config.yaml
hidden_size: 256
d_expert: 480
normalize_top_k: false
init_std_router: 0.00849
num_key_value_heads: 2
norm_place: "pre"
norm_eps: 1e-05
positions: "rope"
schedule: "cos"
doc_mask: true
max_steps: 10600
Below are experts of layer 9 (counted from 0) of a mixture-of-experts language model. Rows are named router (the router's row for the expert), up (a neuron's input weights, with its number), down (a neuron's output weights, with its number) and show model dimensions 0-127. Each number is 500 + 50 x the weight over its row's rms, rounded and kept within 0 to 999. Numbers have three digits each.
Before each expert's rows: a language model's description of what the expert responds to; "comes after" lists some tokens at least twice as common just before its tokens as in all text. This comes from a sample of Wikipedia text that the model never trained on. Tokens count by the router's weight.

# expert 9
Description: Dashes opening infobox lines and pieces of figures, units and coordinates in demographic or geographic data, such as /sq mi, 83%, density.
comes after: "\n", "′", "-", " 0", "°", "′0"
router:449451397475556456436542442529570517536469489414563510589456435548507556572583505467447544465504437531514496483523532482517605529531410467520527512587484483503487495574516479604507523454468445550547537444392472573558417557511553547492476530569528459484414439466605433531532476561488554576410439479429582451519584543517507441429466414580558518442537494581542491544462479468446428496557
up0:508503518464460451516518538500430519472488537512512557503477453510586487509579559421495472448467488559473492540516580498526588529416422549493523448516457473503591512565530538458440447533451518530444555460548492430540596555471630432534476508498610598540479474457451443599462516479476481516455602465499503474526428424404441493497560457561511533456398541531527518542409487458464508467550
down0:474451511462477582458500463450545514448455436497491475559535493554462542508587513548519528550526499465551543569481574555435469501453522433537596479462450524483480562488549484485469494569538502510534345470428527558508469509452408431490476546555478415489518584581571506545488501504484600521412434479418454458483548571474557464455449490515378482428476523511464557525554590393568449594523
up1:414475567465478578481457536464485445483410461596456481441547540612561447573515531489531536500515541522521439514520543558495478565536532449476460484481621454510455597510446431579455482377412552415394477459568478527532462538512441572511458478549515589550595454459467549507521509483541527558525452492562427511484475562519585545445509501505480457492483563525531481560496398503551496467515
down1:490535524510524455511514559451492470528567519429464524587437498471511526556451489561441563525413523524492561491506584472492416519465559540522408512441462499532510497486477519482491518524471531454494481411486469452469542422456469485475581508568451550506448518418447553463540583544519492582465540522554475507489473485423535600519455427486479543588389570435461523412447476540470456510560
up2:494481514461564434386499435523500517509528477488473452599569425523468567492533532495485477543468578544499531533504460435507486553540434508515504392494511549398414523499441405539575489486568534453561535490504578485543452476453526584597513486502522468475425566537511462569448414391451575555412564494495514505567607502479535539504518445472460558479465499492583486533539480531484515494509
down2:490442520530469473481490487495480498476496616537446588479445524490455490525541556449469519441501525514502467511552431547543347441503504457498523540516563533438547388382472589589509377602557519520490460572490463526435418508405487514511490413486556452519505548562446495488421453381475467573499452496487481489454454480519549496469483484551497531454533477477464457573517474569559446433490
up3:624559543466479387439441476529470503468521485531550550430521595548467476452538454528485452570409482479494514545598531492500512431512543464493439579526534423470489480519480582513522478426546481494570548554533489587429437539496558468531554488431580503473525493511579510544383516427421492510467525512565487547419520513525418461371636540482634485446488482562589518564431438531530501490584
down3:559449460501556378583553594420450507560470448406589427494446457490515522442429517618476598471530480510520452456410509483502488557576540511444524533547554488588379529548535498472482521448512550548587470518423575551567465480543396508504451580442609532510487557488460496418454407464554462446489459552480449496454427488466492503504538504441516471449548532454510549459485571539456503487516
up4:472502476465575500536472444561514521461424494431656551527465477522532540568578518430535554517478495538451525463491555410566569454540475482487464570533535410505516528504473508494463513443466572574547563553523569536476517549509527533499442557460603555488564565588524408465465494496496560511508466496566462581457543479524551523542419492419498378434535474394477515563449545518502522491501
down4:481494490610419437488498453495517492600572587332528447469541521408457548491554557499465483525541555476440482606489413475500457374517536545517428465487513470551440509467576532551462588522530428459518524472558400504436505470468506529527511476512587548422595407546561476423534409427545509414539535534572454505444520546541516467557525536461526493483542491543582532546525449425490509577535
up5:463416512498580414461557463438486504463516476478585621539505465500513495503487453547490504550405462556440501386533603539411522444548478516587536616472552449555569569495502610500496488511462566537559520469516541574565431527482546478454502442467553539431474562516635552523555470513583548563508475381401579463433566504527587468558461517521520460465531555539537496545523469473473473460530
down5:523596545507451538453579524462477480473436500526514513437438524429510436506515470545543473520476533463528416482573521563495493530426500472494581474449424619487571539558390497568468504632520544509542527450585431594488554515490507639481452493573520496556480536471504432589530380515577442475552601450518520478561583471484412500455506504547432508449404486568523492518535489455561461492444
up6:486530488561549534536416545568526545479487500445511536565513540543412502513529526408508474506544389481446469560476449472546452540541520401514447439491446469500471545589492523530381459463492557562478441479471501553488520521569508483449467519482477497513405572517386519489472506508403527466611560493594514488419539480432595445431469421508455558496472510585509506570367529556437574429587
down6:436479402456444479451466525366508593500463504562477560468528543496594490354484489508455438494509526571518483509491495538487514475607413509533424421505530590534539494435457545436534532569569464573451498506535546426458544438582525405504452547563487519527461459432461527483532514587472535532538537427499447383626521509496522442494527561446516471453548504502506553538532480527526490433635
up7:368485483489454416493455483530562476523611474398497576438580572574557447609492527519473468553500506462543524546536532549490473511531521515458494505481524407449534569541473541505458483448465514530524526440507485580515524457504523450540599496536425477550382539498519452445486516510516644524551470480519573494511524463498530484432390525496499550472524440519466529449502472543437605507521
down7:572546596446535533401443490560512507463480582585421523533509534503587556513488546483586481560547523482470597468614500536536574457467442522578551489508548457501458497525464402453541511419562582490549403496493553426457458492520475563509545540484387546415492519489484466498475467544544587497556496437563432537465549599444564509473573522521510501458533520473480481526479480519582560433419
up8:422465501506513604495478567522540530481433558500514457519467473516538488532484547481453425414544512528505471523500558513462456520433507408495540502470471480394548546574468488472438564486518514482558476410502549546439563571473489515482487456535523581488529529536451574545439454566414456386432504431407487535480546514614446510482515517422428537519486517472495495542545475475466486510445
down8:466442556465444559571546526570594405527549501508583625497606554521582453507468522460482622422461510469426463479553530431520470465490474405457515546488517448544426462527527524497466496544480559540478462539456489589489510586411541477471471517463490532486569464580508454417483500486470532471484558495567468583502450485455510556486547526492528443511551502561536487340550499433511440586486
up9:473484438475433479483573473448435573455441460419531535577444509475558559460506484461567509549473451560468509555492507593558470389457543519458496471465520443528568473558491448415409550485469481481465450454625533485430520512514629517443570533553562546525427550532489470571487469530535507552471485556494412516462471494473524541559584429504536481512408498520480543460513471581535440504517
down9:445454533549506615468576489613482433544444459502424470487503594513508572521384471526568437498565524493486477438514569554506439635470476463616579488525490475511515485529505465527532540554433492540387446542478442441592596407497492476381461487478516357474524463534522514504584470495457508512502490492554446452483473497432461466530436537431498579470569491451506508474441482434465437574489
up10:521350450571513512424453465571435504445496426525530482472488576570530566571604450454493536542548548545470469447416550476499512508536457539566519508429466506528507414514447578468566575392511433524577463578496411569452525479426541453492497479483545462576500451542573472487545540460421518497520421505483536519489515545460483384536552368480534528502441520504440435616519512469477509512529
down10:602537529430475438598556549474487527525381502408516496456536525454502455516479469510590401480435526497567436508474527550414548506564550412481508498529543580486497517525520513504516519514512636551600470604507494527505503433524616478496603516482442364519350548475465520533486525503433479434530507454453494474476447489519525419522498484460446474542550523477446449524475522463522519494499
up11:474589539393511488497485475569508539533468529537576484553539468500487430496615531443437541575537507536526536521419438524501553500543437505598487543507518542515457476533469550514421471520478402551549460476559451487553438602548465477505478481455528564527558484513540417528511444561499537438457552464447516509476457488490501470474507597573521431399476574581464540562507521530486579482530
down11:533552606546459441541412464537500536489477527517497545555506501539532532451468499562529474580434542480426439559496587498558536471492535472350529492590487422490516497499469474448522436486482530550469441614573439591505494514457555495500601492502493521593546588426453410350495470585465532502457550420581511547556533448428518496379439580476602429559475410512487471491529516536426445507478
up12:495513489545446481396544489518504508520541537503530547517579551445524524528466551401457495499435530510534585567546593537576585442439533462543466569551483486490455471426498488481502501508529510516578556430469497548430549440452540496457484576464475538440550545426497629529467490539479534500583525577576486469436571441497545601359479604442599445531538431529557594410458541484477460465545
down12:483554478535590533544521421574498448578500503454400478518490466407418516503503414492524463507426557475511426553473515554568494472565560482450564621443465430501420544572535531465519526460460578461459436439483533484562489544463474574540519523484463445512511465584597515482489462513487514526480362500450488463545481481462476528499538565553480470497476564557506518492475509488542524450411
up13:515563424457481547438541485530497519524554526441505481560511406483540477484485443586470481428505585540512483508472535429452532480500512504467460587511560505568423389451516521543518536528601536452551470515504633588533506461472542500603541530487465518478525631505455516551542439509432507449572447509504544456505513462478446382458449522495534446492473571444445512532490487422534533413470
down13:516503505515494461505540487470520443472452607542463629561480506420464422511549525558496557503490542454409560486487565498475542514566600492496524514550519480500557523488572463440500515467419627544468533558496582487413574466480458431541477509433461502513466509469466505470491441423468433411486513592474450468526563557440496553569436521477504557422597515481475475401577576478468520474568
up14:505562521503510453505528411517491511498476551534434601459483453499475519520527509549495543459501545439425437437485513534486516515516474436464443575546595408446450498492561425512529512430529502485481489411512498447500484503412509565506442517605574569572507580458524529443464428497543442538481539554549553420461503558568528429506504509527551524433401491423570594452556485456551511511463
down14:501431527498454442480528520531505450572466618570538567582549525547483418539504493496574396555481484399454548539483575467459477469466510564584521434467472487418483501452496442453531495523523525429437485473540559482415486470422554435576503491428462525520545541529577418516501504525409494520637480506519461495493487483497458528512512447447555544522489565433605545543461534502504548440512
up15:521509501526495480485521452545505516576529435495458462583582517498519410533527562487565540549556452604550525471486387555468535448467455531473534535571447437431452463475437430529449450454456411502445497527464485592546533495520592482535548544482495434606423460493469492467493477505454511358465499499550517438563503507505519402336541517543496465461560495531490504649443424513437601567492
down15:511483480465426447480621484502505476558449448502555527447476494477554495458486597540474453500526495474467524428410461419469491533508483503534582385479534530517520543546470530521525495484497433453519594447540423541539534484606522573444460523542582519530454562533557519529447499416509471575498476469545408544560517490460451485537510490541588382544491547355444522507474545551417577512574
up16:443449566492519431483548494419507564524421570517551474513468599466518534573564539534545580521517395496541536541575551513476503550517474556456528506485546436517472639566497551440491573475432464525528536452540471476494465536444545391425543386441576438574497560538408567509438534539471564411484486334482512555451495567497508537452446473481409528522505580590551498586463515515533469472429
down16:544550479513529593441568577503521471478447447549435493537507542445450477547537496466429538514604434535569491473468468417497554535571477496507457387461502599512533462456457447515504552482484584531515500546511489572483501482510635461467545545428539376516532567482401509526446408467489509503471407492485433621424469536530525477449481550560509484525567552576463502534480538543426415477540
up17:517462446428556500530577491484465525496415507542539600534456472470553530528542523525487535468601404482446450403561520501515522436529519598509464559575521551552515486493546503582518506550500507589442492530511558507575532474479485549469520525563526589469503551489513475516502509459550366539449446485494463515573519572555467487522508464626474491469474436511530459540451480564525383471532
down17:555481504504421574484559515442572443530559530481455544482509590576560419549509542400389452531540482474461401499486434517554497500487533400458495492431493513539464485501472515484543470587570481502596500475500482522536490487452405462558511526482472521549537493499467546511471530488600462546574556511456551500453525631452477437497513490489577544524478455451427398482553456520517539500510
up18:608546524463437414403563486532467576514484554543496447468587505470540498551563406492462408488533526424535473515364544486471597446404465588458467496432442579550543518479549531475430540485504488504535536529467436514506429550527556469474536455434443470387539490464567518543498461500474513562546588522495513508451532393456496525504531449508571411535393538539499502445421429540476561403487
down18:530464498470471455471476476493477628558585492491470502563474569515520451446400601530573524520545456559481470458541493444539500452493453462510504538512533478442599516519517524493615472475536525415532542401455521390527444571453449406551423557442528473441464480652500560442452492530484537531506561524511497541533586491559549621458562471479508591503476604441547529505487495489486405462457
up19:424489431448512581434391492536526501541515536527496476560522425503481541462525524481540519496535485483510498545486489477536473443507455542503501537436544619439481431474536439534550561539522520446443449507463490635504500473494512563406474607486515519585475514521536503559493546495484444526484393558572552602440510527489540463552502670513574555422465503555390473422536553509547348444461
down19:479500534502410492437469538596595497401484557499542436409507476516509457488432411582521538496495573467528557443500437485596516479546404448429420582464503539554466459589516558516504476525566551576562493583526527476601482592396451396608495568524503450510521504544513544514535556469570543482533429432541524452441471501515497495441486536502515563404474476529505436510384502468485499489468
up20:491498477409534553408467547532431548544488482468518508491471459487515556459468602454538439489596510450449486492477559446574531616475390484465502592558483555551596537585599516404480482530444545408484546435428481604453521565490559517387516519512517538466404498505481510533543494516598513572506524468566528516445517541486550521437494386537536441401495565493508554478478535525521463451564
down20:449516556471545547427564420501545475550504438494557450421592489434460485441495492555467524557400509488525463545515503464470481531550589522443510430454527501440483515385488534577370493522571574490518569519411408523518520542568460501449512473530485515503449505473409541497521477505492558432437453420536449549567577507491481485534471598464453521458484491362460495493486422536500571427493
up21:416502401479563432569506498475496484465439454476415490490569499525598540508437506496497499486545483502512400576478584544494498464497517445574538529472465459577469524486493515556482521433462558601539445448460602472469464503569527671424495459500532558480533520517531422550502536514389529492494483500572452523600529488458488558433586519504548510349451424478543429512495465424512542465574
down21:513482511485394433447505532403472472427496517600488435461474387496503509541484502464458501419545495523468433548453511536463537474397385509514591569470539466486474532536472484538501437514436423487534412486552474570549521404469438499593450492450505440527444558526449492493540526464503491490533559461531512470471469425440573536513628490523502514453452646502566509574473491505435490531479
up22:543494563440540402441555378539417490473516534482474616475460565610551501477533476562433425508505486416512490487498504505479582497477493533566455467550528477549480471543513534512533551472490498572423514441585504524551483463470541547598441428422506588531508532505506513530562475488502478473527592559461474391460556425407430474512369514450441482494426462514496518569509424458538569468535
down22:468534620476552426427471548490502445513515488503476453577537506453443474527484512529445540488540509461447443555561548510451487488514560415491451562422569397475486435461428490473522485518435617482444426555494453491497564486528489456504443538460485534461407396523433511589489472474561530439513550526488478545460492476525457550542467479425544482463472491479565468480483493542544456489479
up23:477416530551554466525495365490518446474431455528405504570564458507460517547567591585518521424494488545583447446514496498563455544492470474545510502502590455477495409580631474524411513419523495541511561450529560490454495517463476476440482461590506517452462540561523532563463509501513544484486544556520493459544443440584483539446433529454508495423490523568542471555431475510560503475433
down23:542564563488522589473516462483421614535490520569624467572522463481478553538627444505439526520528452534444469484480456499480453524476511567515427489514600507442558460465418520509493558511543479447517555535570471585463476460523464493493459527607490521455484486466475420623555488512487455466593584549533520530514468463506478481448566491527520455493474513420448569457522495503467407523470
up24:507530401529639569411518510578426572515484575466480434548480472448575621551524507435440456415477430435549440500520468593547470412537573352444564499445608507515568544481496544481441466441533558551458499532436516563461460448519508476480479494517475431474521529537525565444502520590531510573352472586491493553528505549522561453516562509525546450485462501435472426452528496445486522475547
down24:479491581448441435551550574517561515377509471532523502420451464498545468474485513512509454471446513580489549494469490556432530527472578534466505479567565426535533532515441549514446546460446403615548507546524470519549450500486473490422507516542514434615546536429462538485544437502466474437682455534528524538519441505592568506464477450528485488555486525534557545526535425497479494534485
up25:554473458539534537510539564478523424629489467516537422571532377529479513535569569474558445506507471541547490556534438459514484461507454557472412554437524427591449504493575441489476503462468466527501474499495534616508547512464551547452475488567568508530463536519552514484475591558478545472439493462532489559515475546466467470552490462493541517436504547514497524459496527517399555496456
down25:525490509545584386462484474470477486499431453526359535596457483509541511485571512398426403530432544550469500490412558546508503534533467401581528485436581502509481579435493525528421535503494558432551509501479506531492543571537520506501483525432548473451476537528525515456500547531438506544445432478498478520498469543494476468530501581465616501344538513499482428497408616544497457520616
up26:472457577456544550468441440556526538460498543531519519533515539523429554502518567471564561503515467521496540539482508481530445558497409562572570485432494554479423494533469538548499619440563581491484610433529488514575454549477518539462436479411481502530419502393523419544502435526565520536506552518493560508541538503438395375499456390502536505463489564438476477503426587530558454418518
down26:449509464540570498545582507459479503435486455559492532483496522507463538457407472533467543467525449496512564507505424493500447493481486529494435503508592526474514508457409508547519520474556556504432488500518525528527516469460456478472517434553505453503464524512587598489405537557521494498532450459530390485488560542509529511541398479511498548484425457505457567513511487504397563524540
up27:478467542532460582479538431445554526504493476446521486513529501531557602499532542482421464549517476539474586512617459499454462575478511482456487438551428538481491414533492471476507462540455538463463446597421489561505466474539481546566461436560589501474561544470541444496512561460456505557487478490494602550473548538447448590618484456472528512417501507564516473471508474580556442487452
down27:550471516454471504562412420444486450527502437460506486481516507482494368573545560504408547461482548515522521489452536485479528497486596593615428479495511452416421483539525522545507461402548436549438451501442468490451401555491542434524509440459552530588451558556498429503487426540532484525474471528498477453489510552587605588455525519568485503472515504415520550483562531480427529421471
up28:455460511557415635436461521505466530425486366525602507505481581536501464496478544517507526571510513592458545468538515455520547493428443529521514527536539546595527560591466510518498566473416506476431504402541467536440530616486539456508438597496516518524466540483491521542589512505553436558410483513429429447406575466521526507473464462531500597514487463477467502543399446533463534448561
down28:514394515498444521454538496485487409491543480468565447444379535543536511503531535617453395529482494483414539585528449629588492447530408495543523509592455458452491564541440534561499566477490598477498523486542513475530541572552508410487501557462560501514401531450496543593638457480559530452486525448539515485455465562603513542521487507521486556436555592428510496505499402499480547405495
up29:526415458570370445394546506488537524527443515405532524540520371499499529545473450590542499464501518556462504437509594507455520464471566492491506505526539420498510510460409445441453490530508484521533559475450472529486528456568519689521483462467448549485422495494472492560375495575473504558498469486553550488453569416535523519598500470510507465402409450515580574556442531479477486482391
down29:489580530475448469486504460489554530434545518543543485418417492419522558585512572481481468503440427482536445491501487516574584411428418554486478471432469521549519492510540561577577500459481645510513389582538510493611563447470479490489493529475590435375443442531495421449488554462435513425485585517498602544533534550599446539421459584405482533493558533535555459518531504520583582497487
up30:424478515527498388432553508475561514475488499500487480430462511497550574441506530621479504550436579568556520530573499426518542616480443410559513529564484481552479545551542519488474510550528437537464491481432514488464408547497421442426454483497468411513507451556471601522506422490456608425494405472522494480462545539552598485483504389404506596586521569423503498436488497531474524521536
down30:475564529543545556364490518542544513548488485471599490570521593519366519513456493511502444496459477395586480534457618595516373395495478465562540548473471514508467510501515503416506500595455646429521485443468499564389539399483514601478475473527532489480547467538519506567590530493442556505537545511419461480440420526533535437562533563562554491502489567521513454478408430512454481478508
up31:533544514530562374479498552598568432484486468462504558599479441475551473564491452533465486494430476487508509509527395511569535446427502442522504542555376499474428511503351458529507504500553452437538533532449540485459435558560555578566505441481615518444504505454576529513460524602513563471487469542438517510514468555471477448528608462465575503500529542415478456499413442560437525542497
down31:531562551495508476464459437536514493473543442519527486563490468455512490470434425539481606369485466512436552471421519466563607429533510549477548435585516482440483457507524493430666509420564547453661433562493536440503523486564485484387525496531489445494537481502480523505486494458519577570435547574493481454467605551548496446479440472508425430503457480529563541419553560469518456417452
up32:525477594448573464444440450469517510523550409527526462479478520576592505502534573458519521512491437514406397564502474583517469492487444569484485485488471435637516558485576390467444484447463553546598462532502511474568480459519563534578530530593551407527492518530533514556492511517498514460522426484436566522462431440495650538512543493650523519441467502490517446557483463480448469497450
down32:547546483545458483626512413483542483463515444558512486468501496466549463557456532484488469449496481402593486476438498445483539499552427571482511550567545443503500557549425480448572457498546544472478436459597537530517555550534492585521460451486478528535461550431477478500502496580366493529480498509530551440544457462459491613547502526500558475424519465425480479495585492535547496460610
up33:442479504437536476489551513432474435517441522513450606508502557477489448532521477524438504504531569502477539493397526507618577447485418542526547430439471520551337515484454531457478425512483477517462483410454380508455482455396484507495543459546509531569444394536522547534521498495476435561502517549545554428555512507517512532492463479553525526554480631459499519558410553529504450483519
down33:470465433448463480435514504503555536499513458512510433553468579511533538532372544509437453448508544485557550405490460464362594536594533454609404434538445515410501533464563429501488446490536506485470478543465605474567450484524574481580493524510557486604533562491531517421569542495557534512594512485551503559466442587471541419533512459474508514478474566528600476610545434583453492547458
up34:560466472530506543416422464548490467551434541449499489497440495569425502525627501397540452482426513526464505517666570471493479540467518418529515490391536448537387503586494529430483468431499488456522481504501505551506409536437516509549546435446572553523513506527523597439468520497546540469568499431528462556538532515545484449463423519444545502522434371523496493476572497432559543504588
down34:594499437588487506549472500501505502599399463491605518513485533485522517568555516510383403595537470470474527521632547413443431456450534571550517497434492543502508482507457458506540540547524461520449507526464492496532390397543402459537561493432495481413512433562479503468477451424516513570496599467465588445522558572517460541460493585409429541556430513446515543471514518470520567452476
up35:597544498447533459453405545551519550502426468450468493533524501491461505533528603513551520573448400544521555478504568482540491520512504474533472416555377544530500535501485444506571426496486500505508530457472524570630465434487530575441486426467495525549436477488533494514561490547529454573488465542460527488490555482403484318506527497452555573449582429473451458527401471517486517553436
down35:455531563421488522454568540454512582516460436507511528434482423498536454427552509498557627479428469498484486522450464512529538477484493499518456545492476556593444464559505643504483455538471438603538433453502507521480423465368569402443559496547501512456463460601521572486510433428506471439497562478492411513580434446494554593610547579585573533559488486472463496607506493468497509430529
up36:453582482447502499422533566541478578434514582457462507521499475515478475560558514538506616521469454504589450533561506516525515420494384519470467475506536431552526549554574464519460465461546510477477578461459499554512504545536539482468560602607526489432449428467453588517470452498493539437512565499495539435481534509518634584439498574458488512506472402495537506558375481560476524499480
down36:536547519492494549562446492463497532531453553467454549503440431530563459570589469497472487513408542456523504546454577525406546499490486503533552446519480516530498410448456463502463471373473466498457500395507551479504489493476497489483498585423497575518367507503521484379533541362488529435437523617548485417407538491591454620471604491515544507508458500469544545565607544446495544484500
up37:465530517429451443435473408473503585436433495462475504472521479521484428509462520562510417454424516527538427552485480558520481506577403487491543419572497421546490498600541540596428412513523544541529579501513452564516456447571555475497515487512509587534499541416481443522530461409487549511544449477553591530490391542559425385385485491545486530541526580474470504533443462409460473479480
down37:499454526627520503542477524470496497493407606563568446440504537557403587458503589594529447411520496509490496518470514481481526553523546462516504525575432533512535488447432552490497517487506453493506531442421533458352523452442592528446507490408530483437547477384382386595550546502550438518452460522526461498418581541461487472517482511608446544547464481475400458489445484500521483459522
up38:444462587502572514538447517457569471450466416411484452571503590458535508585616502515464471474512443494435526454440556535465483568527505507501546433493467679461379474466389595545498487477550493544499522513478480461528514408380532533505513506506543460512510461522589535473432589506504513535501573493465488457484543540463532481561453517461543499461525544494610582452456485498451546553505
down38:517525513520579504537473502450535469623441485506584540380502446487600475426566443458543462481544543523564495462451476494467497528551491521443532554460411467456572503485469427564544454452531559537489482556512558583553579533477494477495489430535507598548576452454430449451480520507406470505439489546473557540447511541433521514485474472505557425532547481532515504482499443569469508606572
up39:448476524521524488418526493502533453487443511507481495465504546448459493511537621426557453431449495507609590511603440465487447404491572457382525396451514473513551533501440446467464398542653536538437483417589527565439496527505563515474521530566598496490551466459518509571499507517500557556435511530438415518457449513494475446423479526545546495516487542439500539629428453533459507468584
down39:530487467510530453484481465446504544436632568500523527419505558567447533541466577520457473439479453398515530519467434543383437494515483453515540543486450478513454575411409526562560521470525465565418560526533508476529479502550518572487487524518505583484441495548490371477533447469531550467477511482543527486498492481489522494546567517460477531521534468537432481492518431529458532589538
up40:420505459437453534486517465510589509551405578521447509528530465538555530532521416460488551422482475491388546454530583485467533551505472483383468450545480498465495487505512512568472542412526511562489529494449519421370608546473668551483503545534517488454459524483509487474513533450517441492566576505551487503536379508591492540552559483515476444519400617457555500587457464478466504490417
down40:558555438498480542498489551533521470398445532510506518513479501635482542518553448508556493473523525400575488470491528400528433411497384424548418472511491484567422424509518552522444470399622533513386568570539414459523415402521487522476476499511467536510517581456547524577464576584548522475492528507556509557494464447439472550439498529562497564500520436452512433480541519453486519544478
up41:466473420530413499449537421456489509592430502470525513535489515434476496460502513568458521573512537562467515501451515483554530438534509543451466530543498445432496550502560533512576451494498502503475497528443442553573519535416470549449533460472428469526489561510509481511476453422396566499524427476519661458529495513448433439498463494484482456438458516489569424439516503497443545555520
down41:531502468466560495502468502434463464521460449537448520447415490453532541481501597560506482524484456498530490396403446518496549516464437523481521485513523498505587490536544542495488544506468532596527449538493552502504536526565501454501540481461474460458473481474570492515453522511429424549457576506389551537550479436600523421430423452542574509511512541515496414549485452558533529483609
up42:501454580414385510462448514518477550503416461537512442502486530519545488476487509524485545513466460473549544458555417512547509477486507552459532538476476541484424471478564468646392621572571488578474501463607462621547509467541544515418534523536560518583545475503415555566580492495516607444544495491455549467494476511504469489391449528494474434418559511586518664503469493505452511485525
down42:491521440530483553528433575480488571434496480469461450506466509504483483457529540519537430457487541610474495513505529493607448443534530503480586470536491516416483580428580518458520548502500498509496543497526511539569439572509479600379495517501549536471442505522411513560468527521401458441550452503481507572640485509488521465472578525480560464490393410475528398537501526522523465446498
up43:487578596386539419526527467461544512535520420519508496526609495435511530519488525573395471538565588455448613530459445542490520445470440472495539540523483538565630445537479515409503512553506594617448468486502493484472412499566457530586549569546545611483480506512586512455408477484482573525480632532465485542501505470465559516512444464600436571381463453423512487455497431474508477427525
down43:477510476475535495535601415506530497518518526494496534527511554532452514440524570381505516437505427476467481416706465431516533477497516499552506517489525554531443548588466426513449501599502452502482606501558523518579461527437537410454472481498442500458522452451458453568587420437508598499449493461483472533474462449488539464457399595522507493496518541541497454489484428481510584508470
up44:470481485507527455472499468552456540487438499453457488506440377507618454504482595414480433566492541571479499511523494445546581431556437420472440593502486526611524453539506460421523443474522433520571500448460462462517482548544520494534547491523462518453543439520589523475446507555520533545501397527480514536547404467570519490473512511422595538478411569499558459486476489429550443464502
down44:437511572485493399520499591531550490541503473486501555507539405524448420580514622557525378420528483459447513440481490468550479415563459567527538490539482600536495465507372498432522473447494528467431591465518523542506403508501523547619526488480479546535536562463491474489495513517490508494607591528470510518511501534508439570537499444437526496494481507438448517454442568494539510500485
up45:538502599581475511563503508564513494591424493494504573557522505571548572495423453439438511465374484485473522529590551517409575508385526507536528461481551619554502492502508417510441490395388504529462467509484485489537472565473472511449494559472533403437556475454498513407490567496476416520453431502493539478567439506525498413484565501536661498448534450533583446587415439538519505416509
down45:506451523422415492464468521534424544490540568406512426549454435608508480412508548510502402444515510565513529466474513561483541552453560444404466501562513411477500409517399587533524435524469542525469440475581542462498504520609553508417474438503590473461443571599491409530519486517484455519531513564555507444505442498543438529577586452467438472495550467584520517554447486469577440483600
up46:533521498425470436453492459519483487553505563507553521467515563536557479552509414580475532502413553496518497483477487522561588425469515508462473525539475407522451474521510361455457517598444448529532528408478391662520432462538580439515430480471460538504477486468527430619553527666477512476513492572578489461521516527469470503580551487450478485523557477568472401553518471444493412535555
down46:536477498555450417511457410485479493560566531647532531516541509499440626450445547542466489534551520493468473484512535468464470489446462452563549549497430482515521397651490511425524561535575449535446487486547488460462444628509463607496474518487529501636493476533491455487459539511463526542528466528463564537531457533522596512488623569539567444433449481532587442464490556577497501473498
up47:476496493548523520413511417433516472524433473468467540573403526509596460536578470531501540452405515485573537504435480493478546514514503444509495477565434487462530536485418453540431548513496520563478530512462406498531446513404560545471460573518565524433478421531520501451499536497498489442455550531502487459538525516470502575520552406482475493469508507508464540517515579497531411395510
down47:515517546549445434480515597518394528620606460494550547477514523438543504538477542498532535541509432482527510456557461541520473540499516547488517517545497492419484547480521474483552520486404462396539583510412563510444570446554492564485566618549488525498498473500529472497452553502406540484555441543529633503459554554511513526422433482463499543485562618524400536497465463559499485535481
up48:497506446483526497545480499606536499578448443467518460468499502485585419531584552465542507531506508515538413475575457505447551512457467490504552487498592419493511478459559495463403516498433486512475558460527506547487416509426443650468382422514493531430562439554546540461421609560543503434484572517555516635449608555413490539547501541490557487589502500483388506509538489520506518459528
down48:542440484569531590399473468562498565476467495488481519437425470601469520512495514527437569452491447450496459494427464459519560416490524587496490510404464609558525480429425484505544488554495574490513468477450515358490443522563540529453562459499457553599512527443449477494551468532488551422501456450545469487489525369428465521599530506528599476571494499574521557486429499515539442509450
up49:549461446437454422458527507429618503578447517497529482451495508412510429590580526448590515491622478501465518463426505434521564558586478558493548515502421545495617523512509449532499482439448424560568534383438548499477451455542577502399450471502491485518401498480566523422508538463516498599472475604440518453381553610476477542457537537478466623476455511487542538530466566509539488564511
down49:476532526528513523433440560457463538537540486548515514518487480546446502469415416537571399429569443433505379526427474498432499442474384445539515603436541510528473503532412439494485518464559489489581418566631500461426447490551551444545440457483538524518488421596429472518557516408556470522564566488512533594482513482536581572508467615498532478463454518535478531565523552515529494546588
up50:530436570419485536359514518502494434526520490410621440476461526537561378508509451387478477415505531524518532498563466535569556511555627570459402617474574433559498457500503458541505504472462458521432520490514473542426383606467540437564523493381488488440501520468530502588532377505522483573491485430556516478507469466407483539555572510422476571510430472403560493541528517606436511489507
down50:563422568474432524518506577410442485476559498355432539460522518522493465562472543488482467487510396462534474622559465429496394535473444466429549476456439558537540487553475492483550488479521521446461497529472411395492619580462586456466446506497560619537522513496507492477458506500462443541537521545487486502506515441500531449409528546512503453554489532523509485498509593476529460542491
up51:574634601445586356511462559498457533520564530537495506598544528513557522511499565447430560495571545515498585487426511471557566552541529532454446454521520488537505454564517489400380417512493513533505448505466480515534534412474545512476557478522489508584505517533477583452543418492484511443498473473489518608570589508421589478420515493520511549462387471608490568541462502530472508495507
down51:455448543491498501527439540532533508492480496401457546487505522487565480541527511544554477523447544500516359442422489473477572501497465461443516431439545591453510482498487551526495568422506502485436557501500460491563488533429554509472555447459410546458536492623631427587520461563501502511404535442456358466457512621434506445552500497568498395467600538551566487514448467427474569494502
up52:448447523493530475468555510544562458442471454354456524518582404470509429544515548497542479548555534447522444507597531525524471512530522493418554552495478439475538505441458537582433465391455546496566375497533482440449562537535489592454477483487525617533418596584567499396376533496496508510499541478463478493554461578489511499437529407630501606447557519463516450639544510443559540524511
down52:544385465500519528473490587412459512524515495552514545478498389537546476509357409466430524536539468435482489433433518453520476492527473551513413509474458493591502450429531443619491441465512519482493461423406483436495531410608555457574567491466498553498484473470493515445508510466472519471525467554505546591525466476461546404488578484550529497513665525524449565475481488482538538458606